Below are experts of layer 2 (counted from 0) of a mixture-of-experts language model. Rows are named router (the router's row for the expert), up (a neuron's input weights, with its number) and show model dimensions 0-47. Each number is 128 + 32 x the weight over its row's rms, rounded and kept within 0 to 255.
Before each expert's rows: "mostly gets" lists some tokens that are sent to it at least half of the time. This comes from a sample of Wikipedia text that the model never trained on.

# expert 57
mostly gets: " res", " comm", " cont", " off", " dis", " up"
router [136  91 155 116 167 118 117 165  95 171  88 110 184 185 103  86 157 157  98 180  69 126 168  46 137 100  99 154 127 116  96 149 112 115 135 189 149 155 102 111  71  99 163 150 165 149  90 108]
up0 [157 153  74 112 130 160 102 164  48 169 133  79 147 148 180 133 104 163 170 152 133 140 186  78 137 133 122 166 105 103 134 213 134 145 129 119 151 130 104 128 157 126 115 136  45 158 104 126]
up1 [163 150  92 122 160 113 145 155 182 111  57 141 143 136 114 141 156 156 135  91 174 110 223 150 115  51 143 111  93 185 126 108 104  99 146 157 151 183  90 127 120 155 118 164 149 110 123 184]
up2 [161 125 113 121  93 109 125 114 155 128  77 112 157 142 155 135 147  68 100 167 144 147 115 183 135  98  94 108  71  76  99 109  97 114 168 147 122 157 102 121 115 137 124 139 169 106  81 122]
up3 [189 119 107 123 125 131  52  90  94 156 154  73 105 142 147 152 121 141 115 130 186 113 113  59 102 131  61 113 117 157  75 153 140  94  72 183 125 145  43 115 141 114 137 174  79 150 166 120]
up4 [139 137 129 123 173 165 156  95 157  94  82  74  82  51 120 131 203 162  46 119 104 165 140 112 175 143 109 171  90 151  65 114 100 132 119 132 145 101 128 143 115 144 142  83 121  65 123 134]
up5 [140 128 145 135 155 108 162  86 128 141  74 143 176 170 187 102 105  29 134 181 192 141 118 111 118 105 157 171 121 155 139 127 115 122 156 110 145 143 144 137  73 100 106 160 149 148 143 107]
up6 [103  86 166 115  94 134 114 125 235  71 127 166 132 101 137 128 144 202 140 105 147 110 121 120 148  92 125  96 167 132 153 114 120 118 103 176 122  96 132 122 145 114 144 140  70  88 135 169]
up7 [106 100 123 119 151 148 147 162 155 147 130 124 164 124 128  86 210  97 126 160 136 177  98 152 158 119 156 156  96  78 118 126 103 175 113 119 117  95 176 187 150  88 135 114 122 144 142 154]
up8 [126 102 120 141 181 120 127 243 135 143 106 149 140 155 133 131 242 141  85 120 126 137 161 103 127 121 155  98  91 170 119 149  78 138 161 132 124 125 129 152  52 136 102 124 201 122  83 148]
up9 [152 146  54 129 161 129  82 101 112 120 139 134 149 199 154  83  95  84 150 148 132 118 142  93  96 124  15 136 105 101 117 157  67 132 126 139 139 190 162 128 121 110  88 152  75 186 154 177]
up10 [148 130 176  92  58 115 118 101  32  75 147  70 116  62  87  95 133 136 130  97 123 131 130 126 148 119 151  84 163 131  89  94 164 127 128 117 130 141 163 123 190 104 167 146 104 133 104 192]
up11 [ 95 168 115 130 163 137 123  93 146 143 106 105 142 194 103 130 102 137 141 114 135 129 198 125 134  96 129 107 155  61 193 167  70 139 124 139 155 194 156 109 141 147 161 126 104  72  94 138]
up12 [112 170 185 136  97 114 125  94 127 172 112 151 168 170 166  86 171 182 154 118 175 127  95  78 181  63 162 162 131  93 137 111 113 138 113 139 125 132 125  98 109  73 162 177 196 184  99  76]
up13 [102 118 154 111 135 144 114 178 166 109 153 129 122  51  93 149 172 115 171 122  96 154 154 187 163 123  91 114 108 111 182 113  94  91 124 151 116 114 119 105 150 141 129 237 152 156 109 149]
up14 [118 159 108 122 152 144 115 129 169 152  81 128 148  41  81  66 188  61  64 116  96 120 182 126 139  91 151 167 108 116 146  80  71 150 109 130 106  89  80 116 186  90 129 155 126 138 121 102]
up15 [113 119 170 121 104 132 104 104  92 146  76 117 100 164 149 157  59 123 190  58 172 143 123  89 101 140  86 144  80 110 107 106 125  95 141 146 152 115 114 125 162 157 150 153 126 130 159 154]
up16 [105  95  86 147 134 128  72 178  64 143 192  91 151 121 121 132 102 118 156 177  97 134 167 114  89 170 126  98 125  57  82 148 114 147 167 135 133 128  89 165  60 131 110  97 106 189 157  98]
up17 [115 119 153 145 138  93 130 135 161 168  82  94 105 144 133 107 104 136  90 116 115 176 121 171 112 150 156 119 102 101 115 170  73 121 108 197 132 147  89 122 124 144 131 128 154  79 128 192]
up18 [ 79 136  71 133 127 151  88 130 146 122  79 121 151 117 181 106 151 157 146 109 126 115 137  57 176  15 113 144 114 127  87 121 147 184 147  70 143  79 147 142 140 126  65 113 121 227 164 108]
up19 [167 167 120 145 157 147 131  78 131 106 160 126  94  73  74 133 107 117  89 170  66 153 236 163 113 114 112 125 115 151 181  71  74 140 115 137 123 123 140 107 174 167  90 160 167  94 138 138]
up20 [100 149 108 139 182 129 116 128 126 154 103  97 107 165 196 137 119 122 126 211 123 137 135  88 112 128  54 139 110  70 180 178 109 125 164 145 133 181  90 131  46  79 115 155 157 113 147 106]
up21 [106  98 167 120 147 142 157 197 143 133 151 141 134 172 206  86 216 111 124 114 107 135 170 168 133 146 144 161 154 136 164  91 135 148 195  51 165 168  96 182  59 129 105 122 181 141  81 115]
up22 [132  37 155 139 166 168  83 124 172 116 156 139  64  87 148 154 139  70 121 152 179 152  98 164 164 182 162 116  76  81  77 131  90 104  92 122 110 150  48 133 159 174 118 108 148  93 160 125]
up23 [169 102  64 136 172 144  51 150 144 144 118 105  78 173 169 162 154  86 116 128 158 152  94 127 120 100 130 138  58  99  65 120  99 127 165  78 118 103 138 160  92 145 126 139 100 171 127 120]
up24 [110 170 155 106 154 144 171  79 158 120 153 104 142 165  99 157 160 185 115 137  78 133 190 177 195  93 122 108 163 151 127  96  54 106 157 151 150 141  79  85 133 127 158  81 112  72 167 136]
up25 [176 124 116 115 115 130 147 168 121 135 119 114 127  60  50 123 146 122 105 132 150 110  99 102  83 102 118 155 176 139 114 101 113 142 138 162 133 116 143 113  86  97 163 152 151  99 126 208]
up26 [ 91  85  74 130 141 170 108 176 125 110 118 127  29 106 145 108 133 169 133  77  97 144 171 117 143 116  93 151 111 117 154  87 102 119 160 170 143  94 116 136 139 174 112 134 180 122  98 146]
up27 [101 100 129  76 150 126 158  93 136  79  78 133 139 117  84 138  83 206  97 128 126 111 157  96 128 109 152 145 184 180 121 140 117 141 125 122 147 141 128 129 123 107  81 118 180 114 141 143]
up28 [ 81  90  86  98 113 134  76 139 167 115  92 127 111 113  84 108 145  58 132  79  97 153  98 142 166 101 161 132 135 120 109 149 128 145 152 112 103 133 187 142 138 132  98 219  66 163 146 139]
up29 [144 124  66 121  42 110 120  67 132 131 125  97  69 119 102 107 141 132 117 201 144 127 104 111 166  37 128 114  82 130  59 114 105 103 176 123  95  99 131 134 138 113 130 167 124 213 191 109]
up30 [136 147 133 118 150 156  97 122 137  94 158 121 148 122 139 139  99 171 119 195  62 139 123 127 152  42  92  88 151 137  86 106 178 168 158  79 154 197 116 146  63 156 147 101 102 147 113  96]
up31 [201 164  86  95 123 124  50  92 111 195  43  99 145 169 145 120 154  92 191 112 138 149 143 111 101 116 104  98  86 106 145 163  47 142  69 217 132 121 145 127 154 107 118 125 140 135 149 149]
up32 [114 130 143 132  89 139 129 151 142 130  96 105 182 125 169 105 126  82 142 159 153 147 137  91 131  73 149 120 142 133 200 106 115 139 125  32 144 215  89 132  96 122 124 139  77 143  91 123]
up33 [119  86  69 154 148 112 166 154 123 165  96  84 142 117 101 136 143 131  93 109  76 122 123  65 136 137 103 105  99 160 102 157 135 154 155 135 162 170 121 154 123  89  90 132 149 168 158 156]
up34 [141  86 141 133 100 115 133  67 153  85 146 104 179 210 161 139 103 178 156  61 139 110 132 126 138 105 158  64 109 136  91 166 106 156 120 133 165 143  97 139  88 112  99 128  91 150  74 162]
up35 [ 99  99 129  99 100 168 125 149 108 136 113  99 116 153 147 118 131 169 160 133 134 147 204 138 159 125 159  84 129  96 156  95 144 118 102 127 136 145 113 171  85 153 185 111 140 181 114 100]
up36 [ 79 111  46 150 128  93  77 118 156 197  95 149  98 112 162 162 112 124 116 112 151 138 178 141 188  84 123 141 115  88  96  76 122 145 162 138 127  91 155 152 147 142  94 147 143 149  97 120]
up37 [155 150 120  91  70 118  95 140 175 149 152  97  65 202 139 134 171 151 129 161 165 127 144 247 148 152 136 103 106  77 138 164 134  66 108 132 120 123  79 158 157 163 144  93 166 106 109 123]
up38 [120 134 110 136 148 125 122  57 159 118 138 117  99 140 144  72 157 130 123 184 113 120 100 121 152 113 144 141 131  39   0 147  96 110 150 177 124 220 148 177 109  80 132 108 159 146 161 135]
up39 [122  85 200 118 161 146 135 137 142 200 149  98 118  63 163 175 154 157 126  47 168 127 165 165 152 124 153 112 148 184 108  99 159 128 148  72 139 138  48 110  75 134 124 112 102 117 133  68]
up40 [124 113 118 132 122 131  86  57 128 169  94 124 170 139 146 132 168 170 137 162 123 173 150 136 169 146  72 106   0  75  99 119  98 163 110 157 123 130 131 183 118 160 118 117 188 125 149  98]
up41 [134 134 130 129 119 125 111  87 103 178 131 108 108 159 104 170 124 151 131 163 124 135 205 153 113 114 144 128 132 125 112 115 109 136 158  79 172 108 178 176 154 180  60 111 118 179  95 142]
up42 [141 165  60 124 128 115 108 162 103 150  96  94 191 134 134 113  57 127 140 155 138 143 157  75 143  77 108 144 128 120 128 158  99 151 129 178 157 113  68 130  79 145 134 166  86 180 123 104]
up43 [134  99 136  66 152 145 156 128 132 166 105 137 142  78 108 134 154 166  86 118 209 111 103 100 186 126 156 157 147 140 104  35 135 108 112 161 151 114  50  91 215 137 154 127 123 129 133 122]
up44 [116 168 108 149 165 127 120 106 168 143 194 107 115 112  68 135 117 115  33 191  91 102 200 145 106 115  95 116  79 138 150 130  67 129 141 166  98 140  56 123  60 108 112 130 139 138 133 136]
up45 [125 140 142 127 162 110  93 121 131 151 116 143 154 133  92 151 122  84 131 153 137 168 117 152 125   1 113 123 146  80 107  87  93 124 120 174 107 168  42 101 119 173 168 125 179 139 127 142]
up46 [128 101 163 134 111 136 114 154 171 183 116 134 161 111 145  94 174 128 137  83 125 129 193 187 161   0 173  81 162 136 177  80  77 139 160 108 105 144 107 119 143 164 144 130  93 129  91 122]
up47 [121  98 166 124  98 125 121 131  69 157 183  99 169 160 200 132 182 117 143  49 166 147  69  80 167 106 157 150 100 123  73 167 167 122 106 136 132  96  84 142  90  95 131 130  93 133 144 125]
up48 [186  60 113 125 116 138 112  97 119 139 135 124 110 140 111 119 148 143 152 142 102 138 106  91 167 151 129 134  74 116 107 151 150 123 105 151 114 135 166 206 196 183 147  89 130 149 116  24]
up49 [134 151 145 121 124 143  72 161 146  64 157  78 112 129 205 100 109  90 129 152 156 140  91 116 115 148 166 125  69  95  86 166 151 114 141  93 127 179 163 146 135 142 110 130  88 114  88 165]
up50 [147 160  95 136 145 132 183 141 132 138 137 123  23  52 113 122 148  82 160  96 155 154 131 137 138  74 144 155  98 137 199  77 119  99 150  81 157  68 144 131 156 127 114 144 135 182 110 155]
up51 [128 153  94 104 153 146 125 103 135 110  89  53 153 165 148 109 123  98  89 182  88 157 184 120 129 129  84 123  76 116 150 126  84 142 110 157 101 128 121 135 157 151 146 109 141 152 186  62]
up52 [172 227  67 128 126 131 127  73 120 110 195 115 118 159 146  96 124 149 119 212 122  91 151 160 114  75 105 119 123 112 201 138  93  95 151 131 126 142 130 163 150  83 114 136 163 179  77 147]
up53 [ 84 125  95 108 172 152  39 184 177  83 136 137 118 163 151 107 126  82 144 178  70 163 117 175 127 150 149 142 163 134 167 140  72 143 138 160 145 123 161 164 170 187 168 154 136 131 154 138]
up54 [170 198 138 117 121 161 118 146  87  60 103 107 127 112 155  61 210 103 105 151 164 129 133 141 144 164 113 148 130 138 149 117  88 138 150  90  94 141  93 124  79 109 164 101  73 116 149 109]
up55 [116  94  80 135 157 131 152 101 102 157 143 126 155 128 127 113 128 157 148 147 170  91 149  75 135  62 113 100 133  74 126 124 154 114 125 123 118 168  81  90 121 101 155  70 136 202 152  71]
up56 [138 159 110 112 129 108 158 178 153  98 139 141 184 126 158 123  78 190 141 122 118 109 105  87 138 162  87 105 115 110  95 152 149 122 174 134 158 197 147 151 158 130  86  93  87 134 144 172]
up57 [ 84 171  82 145 134 103 158  95 135 183 139  93 136  90 120 171 104  59 123 116 142 143 179 193 118 140 147 146  97 108 191  99 122 104 126 115 163 165 153 121 166  93 136 137 156 169 107 148]
up58 [109  87 122 127 143 147  72 122  50 124 155 133 142 148 131 122 204  75 124 105 148 127 185  88 119 131 130 147  51 114  81 123 153 137 122 119 125 137 146 153 149 173 163  99 155  98 136 111]
up59 [179 127 147 153 130 130 147 203 111 183 121  82 117  46 143  83 138  62 106  76 127 150 140 193  85  73 130 207 138 120 161 123 141 133 161  95 152 118  63 102  99 108 115 129 154  93 105 187]
up60 [147  92 122 120  72 162 139 144  79 162 110  99 116 161 107 149 165 167 178  58 152 143 152 110 162  78  98 153 154 162 185 126 151 155 114  74 146 136 103 125 142  80 189 110  90 106 126 115]
up61 [133 106 120 124 166 148  67 131 118  87 183  62 163 150  99  49 122  82 113 167 130 150 109 112 105 115  81 126  81  77  38 166 145 114 117 143 128 210 119 142  76 123 125  88 137 164 129  53]
up62 [ 84 104 143 123 157 147  99 119 133  81 157 113 134 165 134 147 103 170 119  95  93 167 139 189 136  78 100 118 165 124 141 157 134 159 154 122 136 116 139 140  93 152 155 107  54 150 121  42]
up63 [137 116  40 146 135 129 136 156 183  89 143  76 127 116 134 144  88  85 148 129  99 158 113 180 120 111 137 188 140 102 115 148 107  97 142 151 133 144  98 139  73 157  76 127 118 165  69 103]
up64 [101 138 133  83 116 141 124 124 134 166  76 108 100 131 164 158 246 165 109 145 157 118 156 150 171  75 152  85  97 136 130 145 119  87 169 112  79 147  48 141 135 202 135  93 138 148 190 153]
up65 [ 88  45  97 150 171 145 137  91 157 196 109 124 108  87 126 128 197 132 148  90 150 120 169  38 124  93 101 138 118  82  89 164 145 129 156 121 117 190 110 135 116 116 101  84 142 194 173  91]
up66 [151  86 121 123 145 139 144 166 192 123 126  79 149  86 105 133 145 100 120 138 167 131 101  81 124  88  74 179 164 113 112  65 182 157 169  52 161 124 100 150  45  80 125 136 166 113 132 138]
up67 [159 139  54 110 132 164 134 124 125 146 113 105 154 182 160 100 165 117 172 147 117 141 104  91 137   7 100 149 124 141 118 156 107 132 124  93 138  98 134 133 138 135 165 108 205 183 130 102]
up68 [112 144 166 115  90 144 136 103 109 155 159  29  97 104 112 151  94 105  90 156  51 147 172 107 171 140 126 103 110  83 122 125 105  93 186 152 112 151 135  82 180 159 143 110 119 127 130 121]
up69 [150 157  67 136 154 121 122 148  64 154  62 116 136 167  99 106  58 144  99 185 129 122 122  89 140 132  94 116  86 104 107 145 142 117 208 139 135 140 157 155 108  98  89 200 112 160 141 136]
up70 [168 151  32 136 172 161  84 117  99 144 119  69 107 108 174 133 178 134 105 190 120 132 208 151 101 117 131 149 117 100 147 164 103 147 133 115 130 109  94 139 130 158 148  84  72 177 110  79]
up71 [159 164  93 153 122 145 128  90 118 133 130  66 129 128  58 121 128  80 148 162 132 131 148 111 150  59  98 148 170 141 161 136  76 115 112 193 130 168 147 128  52 140 158 178 152 140 138 162]
up72 [114 176  55 127 127 123 123  85 162 120 104 159 147 147 111  85 117 112 156  80 158 128  81 130 143  72  74 186 160 121 122  88 126 158 188 101 143 112 201 135 151 111 137 168 101 155 110 115]
up73 [115  53 145 109 105 119 168 161  98 170 136 113 153  69 150 127  78 199 141 110 101 132 194 143 134  67 138 127 112 134 132  93 119 147 152 123 137  93 135 120 163 138 126 102  84 190 157 103]
up74 [119 109 113 135 159 126 124 134 154 165 179 163 135 139 137 115 151  87 105 156 108 108 133 214 123  69 124 154 102  46 147  67  79 112 154 151 119 102 102 124 130 118 158 189 194 159 151  72]
up75 [116  63  88 100 142 135 117 146  78 145 173 149 110 135 111  78 101 138 121 138 188 134 176  88 118 142 158 109 180 122 131 128 116 122 117 161 109 160 101 163 134 183 130 142 117 172 145 150]
up76 [175  77 126  89 148 192  70 121  85  78  54 115 123  79  97 145 138 143 142  66 131 155 131 107 132  97  59 169  83 137  84 115 121  69 111 153 115 108  76 137 184 108 200 118 115 112 145 150]
up77 [107  63 129 103 128 165  69 144 115 138 140 134 146 110 142 144 120 140 140 109 170 142 157 111 135 122 167 125 107 119  39 151 131  90  91 116 125 119  45 120 113 200 197  99 111 103 174  98]
up78 [103  98 125 102  95 175  90 107 109  80 163 116 149 130 129 144  54 183 141 215  92 134 134  65 150 150 124 155 120 100 116 143 138 124 116  81 122 200 120 170 123 121 166 127 168 140 156  59]
up79 [ 97  91 166 121  77 154 152 108 179  97 107 124  80 128 108 167 150 153 145 130 115 169  65 147 142 125 149 101 149 115  28 128 106 123 117  66 115 132  91 146  81 115 133 215 146 170  94 150]
up80 [154  83 180 134 162 139 151 169 139 148 133 141 123 127 121 123 140 100 111 115 138 116 145 195 119 130 108 119 139 151  96  84 118  93 179 153 172 162 160 155 102 140 111 180 129  98 125 142]
up81 [162 167  98 143 139 120 158  90 138 124 139  97  98 154 123 125  92 150 112 203 149 132 119 103 159  73  51 125 126  54 133 104 132 126 164 137 134 194 103 144  72  90  91 181 131 148 168 159]
up82 [195 140 107 110 119 112 109 117  99 128 186 130 125 183  86 158 124 125  77 147 134 132 176 192 112 172 101 130 126 106 175 160 128 105 173 157 128 176 144 154 156 158 114 176  96 173  74 121]
up83 [ 94  98 126 125 169 141 123  84 216 168 129 141  99 168 145 137 194 181 163 138 114 124 103 126 159  74 110 137 148 141 124 142  97  80 112 195 124 140 122  99 142 125 151 155 143 135 200  78]
up84 [109 129  48 125 103 119  64  98 106 120 144 116 157 176 118  87 102  88 144  95 151 126 116 127 172 117  81  99  76  84  71 162  85 127 151 147 144 146 167 174 174 138 122 158  78 186 118 132]
up85 [125 152 180 119  93 135  99 124 130 149 183 167 156 212  61 166 138 169 137 147 119 146 170 200 160 123 129 117 127 163 159  93 135 140 146  55 141 123 136 162 145 169 125  86 109 104  59  92]
up86 [162 141 157  85  62 140 126 147  98  34 126  92 133  72 127 164 100 154 138 132 131 154  96 147 164  80 138 143 137 120 162  77 174  80 137 107 117 159 138 128 140 161 198 147  90 179 126 123]
up87 [168  29  86 126 150 147 107 129 109 164 141 108 165  77 145 143 100  47 142 190 120 141 125  57 106 127 126 188  95 140  52 121 145 143 135  94 111 133 143 164 132 140 144 120 114 144 178  61]
up88 [115 101  74 146 123 120 108 111 126 194  90 105 107 181  98 122 151  51 133 128 127 131 125 108 142  63 134 101  83 130 121 125 115 147 162 100 114 105 166 160  81 152  95 206 132 173 132 126]
up89 [126 160 146 128 150 121 143  90 171 158 109 104 155  69 118 139 134 195 140  92 138 143 164 154 153 161 140 109  95 124 113  72  91  98  96 154 155  76  68 107 144 149 138  94 119 155 166 111]
up90 [128 143 156 145  97 124 150 159  79 145 119 127 138 121 133  75 180  78  62  53 160 136 191 146 115 172 154 143 161 131 147 126 112 158 167  97 139 151 145 108 161 189 110  86  80 105 174 112]
up91 [137 107  25 140  94 135 126 108  99 105 123 127 118 107 106 136 109 153 152 141  79 154  99 144 150  90 136 193 117  91 247  71 133 159 126  70 128 105 107 123 148 111  76  88 115 147 146 109]
up92 [129 124 166 130 130 122 171 176 152 104 123 108  90 123 148 146 157 134 125 101  84 143 186 162 140 158 139 127 106 125 148 113 103  75 187  88 129 175 108 140 103 175  45 137 111  75 134 113]
up93 [197 154 139  93 179 169 120  49 146 100 114 101  96 142 133  93 111 100 144 146 190 145 175 158 118 118  94 116 119 116 114 155 138  79 106  81 103 229 159 159 161 117 131 126  87 104 110 116]
up94 [111  11  82 147 157 158  94 169  61  66 121 133 119  97 138 149 162  89 114 102  94 174 124 100 130 117 125 182 122 102 118 171 143 125 156  84 127 176 181 169 142 126 156 128 139 122 120 151]
up95 [110 159 142 146 113 128 150 129 202 182  96 124  94 137  89 110 150 157 120 117  83 144 100 135 162 118  48 153 131  96 163 109 128 137 192  69 130 187 154 150  79  72  86 167 151  98 121 183]